From a checkpoint of a small mixture-of-experts model trained on Wikipedia: width 128.
Below are experts of layer 5 (counted from 0) of a mixture-of-experts language model. Rows are named gate (a neuron's input weights, with its number), up (a neuron's input weights, with its number) and show model dimensions 0-127. Each number is 500 + 50 x the weight over its row's rms, rounded and kept within 0 to 999. Numbers have three digits each.
Before each expert's rows: "mostly gets" lists some tokens that are sent to it at least half of the time. This comes from a sample of Wikipedia text that the model never trained on.

# expert 23
mostly gets: " |\n", ".\n\n", "==", "\n", "\n\n", ")\n"
gate1:525484530572501496533490561509536566535459518461504476524532415439477515535596505531493498503538461479555560446453391453512570502542510675529547523510543453442514468439456403513546503474555565464518437394537520505538489473413561445589534489515528504378480506511440514509498429443470422441484422536432553424520533468632566541507527485474512501482468516544586558527486492542529501369479
up1:548507376536538556419508432483475461451523515470538519535374471486571456574490565498484461535395504570496420504386500536500487522455418485501499605413537525493497529493441485439527542525463584481501423532466428557485532478520550526544631482517496424387463499584533498493561416395484520463535531518493519523522622539478489480452492475463559531510499504505436609495510504475501392501509
gate2:450475404520572582455581589451423502582506559500535479487535530547541554501522460543441510452500457503509473603588504471444443446473417455510458351556551542430561366544538548498485514472496523454502423608583579464518389487505500489546494495514492467480548481603537573477454498533465429499507427486499553483494380574534505514554523484495495465457513482550482486501539521503566486538443
up2:487462538537441579507516432332535482504485521506550443499453465453489478414495565510459556457464419490492497564474638442598535483498487470452540494508553492460529414558525540419495485533585457524505472485592531422537540453496520528484525499580519475486598496424570473390393467515523550495569522553531564453521581508482539567508495433478443493545604477494469591501431519505501495462421

# expert 9
mostly gets: " the", "The", " his", " a", " their", " The"
gate4:479537600520531470481431603552539576452445491529584383538543488561495469410473582609573523382383488514576499439492528522518445495528539494447547481533447374487439453522488508534521523463521576423549498525469549476578614480542449541535562542526568513536510454407498539469506507538451441479464522541503426524539520486497508479425565464545486445438560509513513503532480561537475477420462
up4:468423413508539481457513523474546544564462595510503498526576500501526507452568511474442541469534445506482434457553528456527524550475563509548404459441558479494459578481546507509411335452456440467486547587569483487475521447542485518529445561609495541522427448469497455547498520476591534479466569450533422438528424538545525514378573500501510529398436509444526558406490466473522503438573
gate5:455535523329540422539548404499442539539487501500451540546548572521662533506503511460513476427503520505501514487569559622411551507441546538455489483519547551507494430514518495494543499464442454524558455415459513538508578441452433526565427486454501420465582596574590502468495510432530441529497363524466474490479455478539520431513538489486503405461555544504482524520472503515492461486528
up5:490483472483463452513435490523395459583566589489487499529526450510540478509528468556470533531424457436429445533489603424564620515520453475481488445449431480558473475533512423520443604539540523580546508611478476496560450484585490483517537456477391608587541557535519398450538491569491535519411465506486429404454475435449539530528506442532485414537505521503476501450521554501585490505479

# expert 4
mostly gets: " on", " at", " from", " to", " with", " in"
gate1:580515452494579478454550434466504437476546513514540446480570545509496430451554577544495482516476449496556571477503539504421571531500386536472501435541417404445512540493564508492551529483465516549450491488515560453582466498478508568462606413484548578404434433593562540372455590502592488523431548438481463438500448459522493506452535550519424490452532463515530488440468535529560464437439
up1:472503423446409506477483403430574517506420416454463426562471555565399475463448539505424559485428475527441425549504523528510466509509478455437626463419511457483553547403493537500462423548455519453452534539481531612575534434560457487496489570417526578498474540506476550513641437542478497529464495531536460498461468505497504546513522493420454483493462500487434505422577501521515614501509
gate2:452428532545580541552540518542508492560491394433440592483538489530602512539463541631570556496523464463549503515579499536447529500414540529479489504551527494480491491566562523479444505422528513481469547483533540423466462485474463495523463473633491515529513486567501535521439438547582465479611516434455527612537490606521542554455498543615437470490531500509392480449477485443488449601528
up2:514481581452522616425505468548503542493453539505570524497459517474497501481507403420569537509459465413588518463581520518539381488516529442530502494615529573552403535433441531528541473568485444440511580532515511451455503462490494489481488579501527463507427580509487463562452505583520478608523550449595461523530555453463504493400455484466525489506492573513574587539435399559489527486587

# expert 0
mostly gets: " Jo", " Mart", " Jr", " Mont", " Wil", " Jean"
gate7:511424572432503552388508461550449499506518418526527506500570550441519553558520502411348553465514485466400593513462507521526535550522441501508480515497586507484513492462532554523449442599502543516455560525501495525494403496520506509488490600540551518463494524530526548461572538486459526645602399549529501482494470529510482473499561532481492407438485642427512525519574466449500425500457
up7:482484598463556471534443486529481481500500508420441525500548537490371577515475592480473457537500480534437434510439603493502502437472472435515421434602564524485471471491457534519425497556472496500518546474515465552462492517463517358566527508592572512480505455442529480400520462466490496467488514538586597533413424618465517529427457583465505565513431581463525446502578416507542471529505
gate8:546466521528419447517447438496454499457581552566540545541461508380544429514506461442483570449545537436427516496573432480426439505454503496535437492466554501426444515494466479432481493505520604492491472545455531505553533500434443539482487485554490447396492615504471572440475477555518545502518545433507488417489521559476579552557530501467441472583524435386508434415608503486503409504602
up8:486617408527511472482515505458543507572488415538416477538567524516573496559449515461596552503508529441590550395446521534452463557432522592544564436528462473447546527588549581465513506565465494437511522476605540464546438531452464437546556496427479553536560453459404524581527483512471489500524522552448540549490565530517481578432506538392536539487488479487456516521480520578396483549556

# expert 12
mostly gets: " team", " season", " member", " player", " life", " album"
gate3:554518513358526513428491617442513535511493521515479544530476533456522614504544467463520559417502444557448619470551514475401505476392476534533539465503519446493523513459427530564541518514475517561502498376457520517459542494569458517504512510465458479592427563553489556480449472510420499496524502510441447445526456469533493363590527563412423527504529457472454499446539469528557378472509
up3:568452594524422494571567534494566565515452521460424520453397551554433473537472544510506565522487500601528512510558501425541508517458510506503561559589470426559471488509481458483506560476479578507520419479457507493461517417503502454548466501521450573550490392577429480430549447479556558576441438482565426368482455523589518515558472473504458599558432488481520478487489446518618544495507
gate4:575416445636536454555448512511566498491507513549447482478552479497434578442519528513437540397401546585546517465548484418519472547543520554470556493516480534463414524456471539557528485466494448491486474482543465418569336498516518473562565545570516477522552477512563537481411527518514462539476517499375490563506491564591517462426562506566501550547512570470576556579513495572522471486494
up4:546464471579490541487400561551455518431526529487483423458558516493587555468564543497484501527514463463505564594510585536551526490466464456545538523520479461515503469501483532485599527479531522417468557505598423512493545542414534516570502429503514463459455451523500498530654558522503556457521540424612537418508534400432551545531469458435426464595440483505420462504475458421452446424446

# expert 14
mostly gets: " made", " won", " released", " used", " has", " found"
gate1:473404485419450522462516556504483477551510454584423441503558446524505569425453444577515527475471426550458480523517475476480481530471469528499490463455516446434573453489443535421498533446480486504516523557496494471462444526524593476524534491644508588612547565439530503484463489586395431494516456446448447513502494536465609540408527582447480481477540456422556572462463608562470550517421
up1:464545572431487514454482457550530493583427540497487545400479496508487510525524335527491514483421534524498476509500483484437528626383526548568548446588569526548482531460458413543441514478482522430499509500470487450501451521516426511480572518500494521550441625519408465509446427486511470508581467507416488446512426460510496392531569527425529512432531460593537483487421513544577512562526
gate2:422446461457462525593521587464524585468491519476475467531478568473475489450468548617490492475438547500414519538507563464527549392569482494608485537482503539502597475534525495447451477515511537470461382419511451427495469470521534416464521441475502436496535532443551476603522497494465542585520533465428510553494606561484463535546435534458525495501529537367524607385545511490500509574522
up2:470474525550508468487604472500515485457474502571561495489552530435380466552474655495502495562507443417650520536591542534475436520451470460566522517527449559447542465594475525423524594517524538512442608509489570473538597502531446544488491516541407426466444461496467402497494480511565464560546483570526507516552436537484537506455467495467487504536565450603439524500470564520490449479527

# expert 20
mostly gets: " American", " two", " his", " many", " three", " British"
gate4:415538577494433400583463637492548520486445549559445528472452508489466511536469513512558514432460495480382514528506585449459438498522446505418506511506498454521551479466559480499478448476420512479587509448503459509556475434529556496370546486476553433457527452492512519478528463467523527527558483481509459428510633495480580507436476529594401418434538502527518521416512472494620434550560
up4:534529554440395510451488561539447571526556513582499461586477483540510563499466494474461454399512546562540512454541476533446565497497552538494558454526546497552478567448548488448492533481462461486535441556531531519571560483407537532523474463488546553532494393566499405456410482512548658416451541456469580451585509480494590474492448477552420504463499522567501540550533568474610483573454
gate5:423484485447478506518488555499553509506559474550524444511531406509496485523469415519530549512475643609470472559632511528498496432488500597488461352534448493491569469428475530499540404491523555493556474628519494514420457528545593593488480480508440506497459490434450436495425534503442535415511536435500482497577494441569499523450497559466514470537459474454564499550624503483496556491478
up5:485585540407476514510506342558464499529481416470431432486608425457472516588573475498492562483435559513494514562498550444490500519470425474488545506459480456542496460499545549470523500546484453536463353391565616470541497523468547452497474492425482599545564420573464469512424487465489542534531584462523515489481425471536568436562495530453541499498466528489535519493489476483575493420409

# expert 2
mostly gets: "ford", " Smith", "ville", " Park", " Racing", " Love"
gate1:516462581547386513433505578488444466552491491546560483502480457585415482513528428560462510427557449523467513434470549473422492533450404555589514512572431495514541520535413450491492607520497446448478538574413407509471406425448530416426532557484371458490470516499396432503465519510497556477449489450447572540538491528490451598523473529517565494544503522481559514533503513469459520551531
up1:461512542475564481437450502498482520529435513515620498518477431495451439522524530511464602495486512408438563467462444470521490418504504534556544539503569457497652522438523427493550523517456504498471514460411512529552400512471488401497531560560486548536497488621388520501557516488510652440429552442492495513495532502515474574514446467517517502562533509413401535412439533538482546421520
gate2:547480461449484466644499498485470482484526464505449444459606485493541543500490463537529483508573485431509503478463534565504490577542350507559457538576501601454591572478401428558477570503448478519447591509477455668409463486437481505495540485489505459473522503507525486436513490467431434488540514454498485528529547520535487453512557489490481477543511462471544517619422631430465458507539
up2:476590538522557585477468351452560560454476406439562537551443454476509522516500449491458541523477428403570477388449466610443444489378447566474494507508530454446567492441494554501399483495464554448469427517499493476480506419550510530571508507458470453522483457438596499395487394493510482522486524529444499522555473606503507515385565440505505478472503522505468478489509533503489563515498

# expert 7
mostly gets: " March", " July", " December", " April", " January", " June"
gate3:484555523390494503425509540554511604494498441544552485555495482509623469532506493465500510409545509474468510438492489517527500597505574447499485502471524457596514456441405524405505533526442495499511545397447631521369522537404501546563489493555540563524491538560518516595537559492455522496481535519462544469500452444432522561514527493455511437583576444355477484501478561513433501463535
up3:571576538431488516511522492539488484545492489516495471509467399503514569559525465511507480532504526442461582497558355507474489491560466555541440546460553503459532512550517557484463425512519455414542497511518564482626472462440465558500463495508516510560491595573526468419492498548541474450467548529618542489422466441485443404534543605566612521484563503333492474521574535558483498478440
gate4:452564498495477623508490508484370507498459494479516523429500527521421452537430485542503461391496489469479522607487444523478491539449537578512536563516478528384586527523411528532463502502462366570438404450551516425552495594448539451542543471496530631483481519451519498462554463517572540516386550558494557524517503563566479481519484516516445540484400460542514481529516553533570481471453
up4:468482542412491388624395523536494503563537459470541480528463520491465525524472581462467501579466536481459502485486542482524539444516530505488565433508493527439544502502577449552494446498514502428533484437460507499457509543354615530477479451555548597500489561563522531481383557455599515400444434515548444507472503523506538562524494460532482497520427474475540530444596342543528487459536

# expert 1
mostly gets: " water", " high", " air", " more", " fire", " low"
gate2:514481444447449630530481500461502469519577458528468482488521578564410464621475450458548475589469525562580470568512528480456498421519500412450472426512511501502499497517379557568554504503484493491477495458546523529544447534509515468557556404498561541464570507539562494497412512467508570474461532574509505527443512506576522628590585583465457483466488466636521478399480495482483462489435
up2:499557398497541474484540464464522501513457488477531512503469414502519511600485496513458488530511388467527405502490502565535447539501466480439478547589488525570564419512412521533515445456537571424485575443529400530535610489477508494569523539511516455521619455549476567464598485453510536687474476618550481479514542486439526505510493545460478462436636481528521489450517508554490459508517
gate3:566544471499547539523574501467459534619478481482463557519493518425460499530536477562432531459493475543502536504498520524547410425565490520516514566632563447399507481537459406417529380536493516454535435434453447417521494499454520475555567591597488488576492489441612460447432511529502532480508385575542529506415435473526503493501426586445462474428484535471451475457527465477499539461483
up3:424473448523494458438560439485540627545498532455469486386457504560472540431470427418577553387485455550585512468498538408481485488498444500436564491477510506432490542415509488439508434554543500491428538567545558509453456538428504491429558575501604525549518541575433522526491525455447455550485541530474512571469525566454497496515506544498579581452552528472513501440611411531423541504475

# expert 3
mostly gets: "201", "202", "199", "198", "197", "196"
gate1:469535502580462480519470549381504524506527435455531485513456410552591504429437411601460553563475458475466577553609501402554505477474543465501522452575498522621514500468563495603520536564505492528549463525545461481453520479528445515539526458464471473520550515554563457520554500511449596498522572545541477410601445519481423563458621499558520456507453487462480519486564599461443482526475
up1:450541535444480440539500537519497531468540486491479530477557607385487483525560486448419493350473520494562425565440478438531503515510567458578504474456554558508487528439494547537523514470544526432438559436491465544484513483444467475435461496482472505336431407506448462472464404559510403537422528437547509446501545565543515570492509569498476527465489434511478585515565405518530439487580
gate2:533434523438524499474527448518580444501418530520470494486479409469488446415409417401405536434479538436544513544536531472452495529443474470606458515457464549540453590485514422489477414546444468503508518473529527551441518539481608506509511436525542456470503479488439499450562616534508571416564500533437519372450548587492509520523565446452564451403552495532556543519515522567433494518529
up2:427522385514428537517540455478550586570499480400458384409461445500475511472570574544530503504473405496569509465493490456568443512458479481571458604560541464494534488521380535472471471503459456470540502530531419529460452494512477466543450559502524493513540473461541502533385472513532509535420439596501516530501499453462491500468545382553468611470510542399500591496440540567448540483564

# expert 13
mostly gets: " |", "|", " —;", ");", ";", " ="
gate3:410447549441531469578472417547474496447542532527570469377545579544522569440471503499447520516512506487512429492464483602504642475574567469508459436536446561527482449506480506534526537513541517529533547468462474544576582474429497524511483458463555501480553433465517429429557475599471457494447487469499478528425461447486520523583521623508530479501535454468489507504456372427405400440508
up3:529472635428508596499544502547419517526563493450521400428528513539570509474515516421494524510484584476503473471527396511461493428549521487482439540586440421460398496556468545550492558548534503584475377495518493460497511569465508562558522535418487504491572558547477488465524575522531431438558508488464570505546516504513455544528455456462562520493414508475445416575522491506441584552621
gate4:401453554495463482500516493545468511431505563483567494484528508481485548499509565510442455567386495519442489400514445554312538501361525523448452503571493471466572499444462435436475510468508533427488443449582505471473499451426504559528509474448539574458526495503433524547621505519460480487406550453557428561455483466490444510566577545521571507492490502471451518400545499502496443552555
up4:511551579541495520515546501464478424527520564553392442409616511505507466525546529498398480436566458528469504452557456559517496450431528456550522514506492596475486544490422489503563490522462489507492498576410452525476473506557600562523495410470581517540532549510429510479534504458599505486398539505513522380499479490470549492366537486432440467505491462533499442541532456493382482618436

# expert 10
mostly gets: "born", " •", " &", "-", " Animalia", " -"
gate3:441519463469544456581518499618524529412540483468532411528559500446499492460481500448537460476484451446459491472555479525464420518483474474541493430517516504458414564532433491528475560479579485538623518492495486539550443534479441593467449381541412488517456582529588380543589386530441550500546442440462510478413483455593481475565488597501477557493492466525498508473547575464558493531528
up3:454511506421496511545475426444448546495403577500614511495427418501509563423557459538546496442480495567457467471528456490437451545556579533460448544420440578418569495492428498471443436411521499513426561516520524438501531530474536457476564460532482468435445479555553427541441565353508479525540479392450536418493535448449470452487551466610469456501440495504508541566479493446500492524521
gate4:505450359504563510515471444503480589507489453429507425445491449373445512460468471522423495475558489527545534494578475548509491516546500447522552528514491465378470519492476519437557410465534459520479468521455516464453476603480502486448445449571597568481504359571433493602449450526426436479504507390490519538552475428583497589499536519459428541494470518433541475499473550478510454497560
up4:472547551513442469495515482576517495412444521437475429493434420520447500524526479542483569549631492501455512481529459453538385509517498519474494474528479459577484603525491452431543573484442516496535563477471489551501516587530461392564579456434456564469520536449494541573568556458476432531451518492511476559471508451463451392478370461500543622564487448563504493595547477446445557520454

# expert 17
mostly gets: " (", " \"", "_{", "^{", " un", "("
gate1:487579625499566460526415461571450582537525483455533523507530511460438563531489484535519565521545423502514521479552473548508490524582498487466525340479479579574445440550550487519444473437479516529479600486562433566554479522464497497546541545640475509557515551477601502516591488569433571530428434527522493492525557476495548478474542575557485500505537448485450532459398443465478485451589
up1:489470508605576457507484507563476549526554533430536525515567558503575545537578362479530501576434477502518507409535426506446523574519449570564479422522465444472531427539534423629469410491482552461497510537517466558529519531564492473448486488456473372532571490411393478536526412458517459496530433518517501487524463497511575431547421455543463494487501535499489426443438461503536478588538
gate2:408422544492522588520421551427530476492489489628489482584527533489568507517554427475528557520499463547474474501557482493355405434519544540477534521517514443482607502569511483437474482488482515499461471427492477471493443493496604438578490603398630452552462526492521425467512480413478520467530528548517447540578402533557467542515567465524513437523503496467529513463444530469395534486504
up2:397526524431502558416450514455466457525509439567560434459438516455489578484470581398458508502519477604421512439413544592442530441523436531447442483487521449421565466494565528547476503454435526511436529519432519538472519509543444521536382517499558474462520450458630623477456565532528479478550447486533404572604504530507448500477534492483524507480473520475547556468472486412542461491470

# expert 18
mostly gets: " was", " is", " which", " were", " who", " are"
gate1:370422442507455422462376476557591609519476453447496440521523475528517434453455476524495597460533436538547577485500516513453439531496443447587520508495559494514469510494531542507442546547478425415542457456560550549519485516451514533447471451343522504464518553483488434498472420443514442444520546537533599395416415500491437504518534500448536466508473484486469488508468488480583552560456
up1:516459462471499512452484437573431486502525453519518542561470530383475479448454424456448514427558559344466489541510567435493503493449585529548372536499510520497461457530444537462559530500473447544535551474584498526438564491489502519405443488434513466476513483513438456445496538503558426548489558391557511447548417556493490493504523463489517492601425548389464455613550499555536545431498
gate2:454406360496533535549524543509528520485527546492478521478570504554382465510478526539500561482479519501464561463493568535473521531541475495584448517440423444547502525543494482509565491459569391517509517449579572449502489553498402495488501493504495513472640414400512492529591528529499433485532488598530437509560464403580498551538491433645470398502504479487471480508481497504492437442591
up2:498478538430432481604508542536485546544433579551556554451544490585457565512517553597516504495446484440540511530558501501600497593489477447478574481490542457416529496441585442522470489512493483499436471447484503566520471478480376376487467480462499558482502532501545464592583494480514394534504488512516450409555475449429555521427491477588492553444566538539579595490425503537561578477480

# expert 15
mostly gets: " South", " North", " Kingdom", " County", " East", " West"
gate1:523487594555473490508459536477527477597519446495504490520480599526569463519544524549490434547480570515512500463554462440571462576422570545516493484467513475440476444548499537449481551420524493541444471551436556402598499450414524522525518448574385439515588627485500480499425523583396618493448521505484562561545399524562473562531515463475486520502498551539521536550423555500456483485439
up1:494482502516535511491577562524589480520513550541428462423446559490521481531474581536511552538531539421513459491489503474590445518445471470446458413534489484449512554428469524430483474448531473463472480527551499566503534499555565488529562438534562482433501669526511476563556501435536357465496520446512455558500497517564582541481375455463372473443433522450596590482523493474497546495574
gate2:448494517410456498436579477476482491440378549476570528545486466393537569487522531488551473522501515586483532391555561560528420489545506589504554536425494454459558451510433593421481518523472500450548462490489554550512399501487573521550578463531602465555493604580524511478451513467532501461496493493546531506595450424485539539435523491486452524502601493498596461507515564527509530616535
up2:481433546544475468515451518469382479598535445440487583465436399411490410443468517560498446428452544465506465464566555520511394527534491517521479579400473533490525412423475434577445462478519544485503430582508540515526524518444525465505540475507563478507535496532537493468451442487575560420514485488523500523519524574411387515555537440392497522424570495410537414491528518513529444503551

# expert 16
mostly gets: "ik", "iy", "aj", " Kar", "ij", " Bh"
gate3:553414574503431502577490521526432568477475410575535452508499502486472513423564514536506539500557474518484530488586466508401508521513518538533477488546514499445450551547498455379496527519522481537430472467562495528440564451452579523417405510600511539490573465492488526429467514544509551509422512506507487427323568504539503519572508476429489502400557513402515441500500607444412542487542
up3:466420552475520534536465441529559613464364446504474423471449521517518538532541542497544458495438493457562519569438493534437529466603577507490519465463538543568575516409515505417542529448485568555475505525473550520507537484408493410412511565596483615480499448516544464480484492476542530462505548542565543470500463440541480560600585493489399478504506533497430473438551459407499458410500
gate4:554543532496515504508489452511549601564530487487493441508558539438518531557529519408455500478539451555512495568464511498512471508483477575377498464522476510503504520476481507554543532505540405459517456597534386545491491433562463477555475619590554454407466467601486445446451561503518441391379487368605505501515457566472480484468382534560481521508472468493559532541511455516521485574495
up4:589461514457438575487405539498515435545504477528556479463526512490481469512498484528502523496536511581447462531518421538502514469473491566513585576449532580614538478561654525526487465444472512516545470573482514417542484451452608487525535505537488608474527522484548544556516579400533500504473428497400598475532502508505489625474497442442467511522477499498374488576466557485527604472437